config = dict(
    n_layer=8,
    d_model=384,
    n_experts=80,
    experts_per_token=2,
    d_expert=64,
    activation='swiglu',
    moe_layers=[1, 2, 3, 4, 5, 6, 7],
    balance_bias=False,
    groups_per_token=2,
    tie_embeddings=True,
    lr=0.000908,
    beta1=0.95,
    grad_clip=0.5,
    batch_tokens=[32768, 65536, 131072, 262144],
    seq_len=256,
)
Below are experts of layer 3 (counted from 0) of a mixture-of-experts language model. Rows are named router (the router's row for the expert), gate (a neuron's input weights, with its number), up (a neuron's input weights, with its number) and show model dimensions 96-191. Each number is 500 + 40 x the weight over its row's rms, rounded and kept within 0 to 999. Numbers have three digits each.
After each expert's rows: a language model's description of what the expert responds to. This comes from a sample of Wikipedia text that the model never trained on.

# expert 62
router:488464509475493459539507507517458456540519518513518513461522495489510512485490504446452528468535587529524483522461528522405523518456484462486442467527476563507505557470534473486486520583457517480530520423533478529499534448476396458452584435516506513533587464495421515483452453540435521514
gate0:571467568456485443540506498455582491534574500533501480621499520505483520499466458568518498540447528511525510506524502521483511441493503479468521506517524445454501500578496535431441444428437472534528541503579504454462538553547469433542411465528496509524528485498490503515557506449494492505
up0:443518499529542496477534441456467495457408458475483545501533471540474440484520464528466548441465525471554552513511524509541502525515465455440598469464441481468553465506534482477515494483509441482465470490491618491510423514509493578468537512469488479515502494490509510468528525476460568493
gate1:485498462515458516474541533453406457522528455534565438513500472422466502448463499502473459474516519530484477452523494507493503470444517509530534534620569551484528473504510530480427521482518498513553453521503511499520454488495478464481497522478524469467543481498517497484526459492473522432
up1:427526516540429445392444419504528426458505433510458562541465529545530496532552505483448500400540524503543526530541538491531448477532493540514503480514486530431499568550474529533450567514542421472488522446526519471507497502529439485434556429481524561532483536507524503506486506463562496465
gate2:458493414485491503516503444546508493549473516479501462519523483456463544454521479486500474499505459432508506435477515574473508529457538423492479512425516548470530462511508413542518566510507497496500400521485490495465536500417489567500490510497465487523495493495563496468508530447501456498
up2:541470566537483475517507488517465449484475510477448520554478506450512515489474481467520513458546480460448488529529456481477552511428499496510465509477493499424526521485427439560531437498502605539492539536530523561554546536477484547490465478449513520526574556452522482532486459526581463471
It responds to: Demonstratives and table headers

# expert 47
router:507504463479509511529462537531470554443543492497502481469427480521512511533456532476477478482436432502463486507514458472468452475481597562530480565514426436498455481469433564444523491525529479466504558502484488530526542545429532536538542527378565510543484492465511517463579486481524454517
gate0:479531497397488493500482513467510562447502449476507505558514504565546521444531476557531521532535496472449504480558528474445523495527587525477561557571522580530497459467511556448527506498512446546459427527497506489466496533481455527499450466478507461505525451476534540513500475468576482449
up0:529487464506556482483522521519480454514506552506476582490564595491542464549461509450506428455471568490553516520442498533473519542508425501544483471453491493491484510527520515438541427539502459518501454534501558474544566534495519499543472475531437471502478467560521502453473507456561536490
gate1:463462482504511502522431523473493486512417487496499492502509478527580553486473518440538495578565511513518411506426530503460499464559558535462528520509497554515496469474456455535470576470449444483494571421499503524533495474511552517519535556518535521522483462506502510508359422423509515530
up1:572531428500461525510428489511622507424491415452464538482482445515549546515527468461459571528493417450496485499565474494591504398466517557525592529513481517498481499527470468466507534517497409517534511400482513518587483561457556511569465501468483520583459464496538527453517517575444517504
gate2:494508450510589499466454504522464460461500457524544474446440511547464428556554538528515519467474550491438513511433456448482464504449561555472477519557546496489500564456461574560576540585492498540561577530597471521504531487537507497486474486440497427508436511463516593544498493511454460460
up2:481468498486453420455523486488484542526456503444451518517505452476516466469468510509453519532563537506502493442506550452455482537496517483508554554499441518533506498545515498452460487506480536462476557480436492432427492500535522513447448423448538528537521425510537504501468488584586466455
It responds to: Plural noun suffixes

# expert 40
router:525531480475547535531508505461423537465534543435441508495493484474474460446431498476489439480510489471473468564492511460497541539554462402530505487553516530472537486538508479471489520488512452475552507521554487535480503524505534506424508557456470444555536523437436460503558541525508457537
gate0:549542513489435549456534546481489448479510526486535486520396591506515507550442492517505501491503569533482516520491470526479518531505522473472482584512561506516545566430528481460540580459473487498482490480452491456525518531453496611502500570492521425474490471409524534472502496518482490472
up0:538547514465568459527481550462475541419583486524539491485526497526466504517472482486468403548468490496472549479528559483466497475506491483473516573524479459517484493495523387548526488461494453437449457449481548481369550519506546533579541458477474498495532418490479551471547470523513477486
gate1:438450532496520498449483509471429529462500516454495482398598514499516555550466527566555435562488488516467495501494463549522499419452514507429457511508523588552503486597459495507536519550578450450427516460598499512484486505510480484451466440486457495515481563536519500447498569490529433528
up1:485505527506494513569484562544466511502505426505566526449500473475552489531516512510504538564477503495453523494464420509411445532524492495451544456524440506485487435473477492453480466488482469477515553491476459469497560497526469519454441583565490484515505554497539605552546432508470481527
gate2:556503500555464490570520525456545448422469509493493485454610522478526446508533504515489529558497494529474454548482528456537534426558521500441520414506512561495485477552523538438429424508501535472526506488589538505508342476457527473413377546502524471496560560467464489515418486442483444542
up2:517498471516527518490473559548562496530501458520455574467481524517444487529468445482456528489454496533487563424586515486512474559550464524510502449500495481518469467521500508499439519452475484477470574487485471489480536475557551547500411488551498513478509532458510522473492520534516468543
It responds to: Derivational word endings

# expert 32
router:492510497508555487522447553509499530584455488477519513479430532461493437497515496579471489520522481469528496506432522457478436550481534536473486494459559570456443509529506517483519511491558466488520542495519456563576520521551555444560533544420516503461522519528519462480507562462427543543
gate0:518563514497576503458478494502528496454500464521527477548441529484433473553447520519492480390520490483533398502464500430560507498570453484525504419563496499480551477496499517501536576478532467460509504425440518507458517514504524543441531478510504547523516472516578546494526454538484490497
up0:561459510468506590421454477456523483472420450509482541555472511534500521549521460513467575461498518444556451434458561521539525378553490515518481441585479494589535473465493459452538554469475459456485473483440596508469507531508553476460525502506462478470470488456485511465508426537528544542
gate1:486494535458510505515455493541619560471569484496501555569494442508560457513461571441478492488512443548504522517535518519481520493561443513495479456463498525487572459510476539482523488480563498509527549503513549468534488507534552530588517620471497484465538520560512531611438496532544497482
up1:515501533501503557551557435594463485396476447499548516476537424467518514494509443551517483516462487496425500486556461519477432475460432492595578544492453456552469406540512552484518463512513489531497530548521487565515541481486473496421513512495496556460527444547496482453501488497520522464
gate2:531500568434525477530487542538538488526534485475495507478531467518497487511577491472516552500503483527566487539485496437508545410496413522437482541562484494485495485499436473432497527550414538528446499490548518487506482500438494503478469500493475504524470484482482540568523459444432516540
up2:491441557575481522454523523493495426509519507510515528467491532513476510455508502565525506571542443530497529511553472550516558488493464465504407449539468541508521548454489494447577504532558500518493483480460488438536493433466565509545512489572426508403417528559492508477411540500472527469
It responds to: Linking prepositions

# expert 53
router:499440573426548509538467493485584488455490462462559445519441566551531569496466418557532499520566494444512506495470493529532515500551502473514538546494528503501568489506509514523481495460539495487479460507520521474542546427512518504579511525554487449469495483452525550468489482507453482427
gate0:440531528465487515579509490484564458428536528511518457585491536532461571557476471515549526550545464456550568478425520501507477486523480491597536590523561511478554548449555534526465465446574511573496525473462532529511570498451471546543500529537473505505484466473481532479526466518514507475
up0:446549465590502487514547586508489499597479446539508630494511468485475500489463536497523473487525488497478485515548529498511551491501495454460512489551535464549493507541517485536519535528504502487532481520477497560518507492502515501406536533522549502411447524468516485531450466464538504504
gate1:487520527511557485543530496497553403465495462589546517482500490534418506446479447513526463576546504439497537467544464518500529502553522437416540507475528480458558500478529459521441440498537486477468521516569504466506492479468462517554553498516490416496517515501492541488573486427560474520
up1:525515547469451457548508475439416494492536550542525501516510465432440545542463561455542461467475483489530524449539498462455491483515528452547522504559473532417504532501574485448547553489479429465410522440507527435457444404533468535480474476473520504586533493465429477493517460513484484467
gate2:534537556536527524553472442451465514470487590497461483514427548485567479494485508460476508491526532477529509486522489494450503516525531453448511417467523536530553451499485468538452457443423489517470546482526606435479506479458482567457575561487544481438466474495547495522512421492472518632
up2:462512538464550449517586569538463544491539535431498510524513501534610422498447471484552551476469548470477528477557488504525479500548469487585464476476502481493504492540580509562476481471537538513529497523496502523465507504500599448495482485506433543456489530487478462522516488518531473503
It responds to: Mid-word subword pieces

# expert 1
router:536500463434467493524441547429535501472500540518527508519564502481501452517458454465503534565504551601469465461472515514481489539567466510462584499525463504498444472515517502531562477508471498526487506478571457493458471506506512560498555538452503496505513485482537527456566562526506537468
gate0:506520445543486495489479543466488457496519458459500558477528475507532417522488411430504530494467450571533459496479578506501541435516508502466420520508480488576510555519511515455483496457496471527471516520508524576474543492485502472479476523444487456474495496470485487517572518504520517496
up0:478487562526576558559495375526563502522505492583505497508515551540500462485514482467540510507416453497467462521515444486473443532561488463529469505488436424533477529520524546495508476485499482477455439503565536489542476500556499468509545442566479494454384495477544522508445418429519457540
gate1:532523472375485428433500495539504576532457539595473542518479488498499433519552494494504539552556496536497507484529488507499500436468559451478508516492399570530510429468534429522512438519483506478484483542500599482542436462457442624524529586523483519548502453477494530511516517526502480550
up1:463515519469565456557460484531442412448482502501554502476532449506496401522461517444602483533494447433505515526472538404507520522544504487507498538499510579454462549498471542511544475536443475459518542412463519501448511506490450486466494493513494451456529501566466521506482494449573444567
gate2:504515553507446494503478515487472469501516468439493582484497471487411512528563521565516483521463546490491486481479506409525533509481502441504488533560530480469489504472473548430502423509547458518402460554455528415394555450488482492495482534476500526541533460479448507548439494497494521323
up2:467469481531521417454492433491494563576505511476438500506491486588598562542631462496493468482502482493532506491472452562479579439445450509554500492477553487431505460504536505496457496527507552550487511514468459540514455482521585506555561515521520470536437531499556561466506515516521538466
It responds to: Of/from prepositions

# expert 28
router:551472494461506540458527454468547515499507406493527472427484438527505508417491492527478520482488537406537584501520498534456480497530499573506452570495475506541500481491483475481537488481479570526552412482552479491476476577524490512497435502557620572477472504513512435464511498531528487554
gate0:445484459450521490462516532502434473494538434534436440525559476510576496460444494513514466490536589420542460478471527591519458498518506437521510517508499542485472509484507534483468479450474481536584474487556538502483541493448509527472430528535582482523579498426516467546478565501561544497
up0:545518543452509458494474503518527514535580465501546561465523511519474462466567446454512541429507510404574480461474519495553432472497558512518527548472510497484407461537488556565487512506429574470481396479527536465555518416535461556463458525524544578473514505465547496573505505456477527526
gate1:528480497519524502486509461437488509492516520457568498568453556496474515423435495586566519526554524484566531449458487521417466474548539417486460586512488522524509508529466498534526538428450502597489604507528441543452476603495479456494442548496500452482553456484490424437494487491502484514
up1:457531473539478589469495481494494541515430533452481491445518503538484497520460525502523542598466487552541446531484556473503452524542476449463458485390556558482574562484497407573581526535559474460506531515563528408455543536483529553516464436586469508455549541493442464475532494488558440460
gate2:409484476529459502505470483542469510482481411475410468511496506488569496558496484507539489502513487542457457531469492424558499546498497486566480482609532508494515524501515520461472531513510511489530514566510497564579463463576453523612468518410518549468447429440522471525507504495496545482
up2:452499451528522473423466504499533601549515506559475533444527465458516458503505550560507448491465524527492459520429576485442446512506452498528554475519511522491578534453533457490432526481485517471519489482465485539502509525461498483475494442526561556470493537455488526544483530515524507487
It responds to: Romance name pieces

# expert 41
router:493545488497495475357516536497431536411586459577511547543465504510452547468448514502533478482468494431537529498505556548555490422445497512522545495522506472523561459524497504512533559513499472537494495506526484527531549516573512507506581495492518504518496489529501486540495511410486470506
gate0:480483439500461530481551555449486540485506475400525523480499498446497480495469519514480509512534450556477427456539498524518507516465584493541501582399472557481508519514472485510486516556425489464515491456498475532538508443437509505535399469498454480525476503561495501507495501528481533513
up0:506489507437520453520523483568483446481500483533549479552540476475513480482484458462480515528420555541540512484497512481518514468467522513519483496528491460574586469462566545524435571506496519441489490496534478479491481484490583553524470461505542544455547458408470517443454463539570574471
gate1:508497512458453447448525554575468473443502510513505533478542406442478551518446584539489472420513559483427458466481531516533437415451463487505564473551559520565550437472465466480535495494568462490481527491455467479554512522510434519525506520432476528549591484535526482489495504507488505448
up1:596459475502510461383547527515512484525518510574519538508505472425533551467471506481493502462514487473506508520480575483449535498476417487551544474483568534516458455530589497495484543514528533495479507476488474532522499453543462485553495450512480472463570547565456488504494546522513433487
gate2:469432455461503500477547549499563521517495470493470470524530458465465508620458485528529540514528499507533535445565506580385502479531480447541515496487499475464513472521450511521493453472448530535447442395523549476579534474487413494513540540503464520399487593455484492490455479504442481575
up2:456464568514505503496462562446550463601518518528479533525563537559463520444529529601523420519466481416493556486558489552502546546526456481449545574521479568468475489528435510442461507584480539514534436528567407513490481465523404490520464557454500458458519530486585565507487500478522446536
It responds to: Surname endings

# expert 21
router:565529525537485469514572535501483476524532490523465507449480481455501520529522469485523438544539455440499514560511502469492481475419484448540519514470491522489461478578441517549487533511506530481533510480538505567497486481478483465425560480492489504473489468540535481615368501530575552476
gate2:466511440483443440398543488518495514427497493549521471454521528432494543527548527494542466599498442441525515411479490445450476531488530524463523540443435562459558478550523521445512442488535469494569422497473476546461487535554510444505500477419501499525558504482466561515481482520488470512
up2:506508443456524520545487487492468463449555495470504459435573504445508458511570536517529478473471445498472521550546546521447501491513476456479498439479486455499457416500503486459493511480549493488548483486544477433510551497483553516491455525478530515537534557502470505452485500482477462469
gate3:442648579536471505512528499489517484444524505540493461487501479459496500455514482595575528511499550513406545448491463523592412483532570462499463551563562501454478472539478481513475450469488565513565477500471446507502547528526487513505486544534425493443476466480469510492507509436530453519
up3:488499480456503414480515512484579483452441535402527519491468560524466491509514514481503472506469452508472458480503547461450567480514490475519524478512546448473562517494609546490482530481457519536471497436473510500500509474536489601491437467558499464557483551534525489454543460428478484470
gate4:522415478495486546468587481538514551504448503513480513524503478572488443557462532475554507570471505513495518459457460452538534440484468472498486496575487508506506519494494477449566447559537476440480462536546431566515519516475451560531454463469497573467452439466511469531468519537510431506
up4:488512549482453539483458519456510466534485470533485456504576590461475549575493504494459456594476513492474442455545476524464431553520534481481455585449487486486535474540454442470525460505562505502437487547562500517487445500520556481549463528455487477491527515485545464539498492462479521509
It responds to: Table cells and infobox labels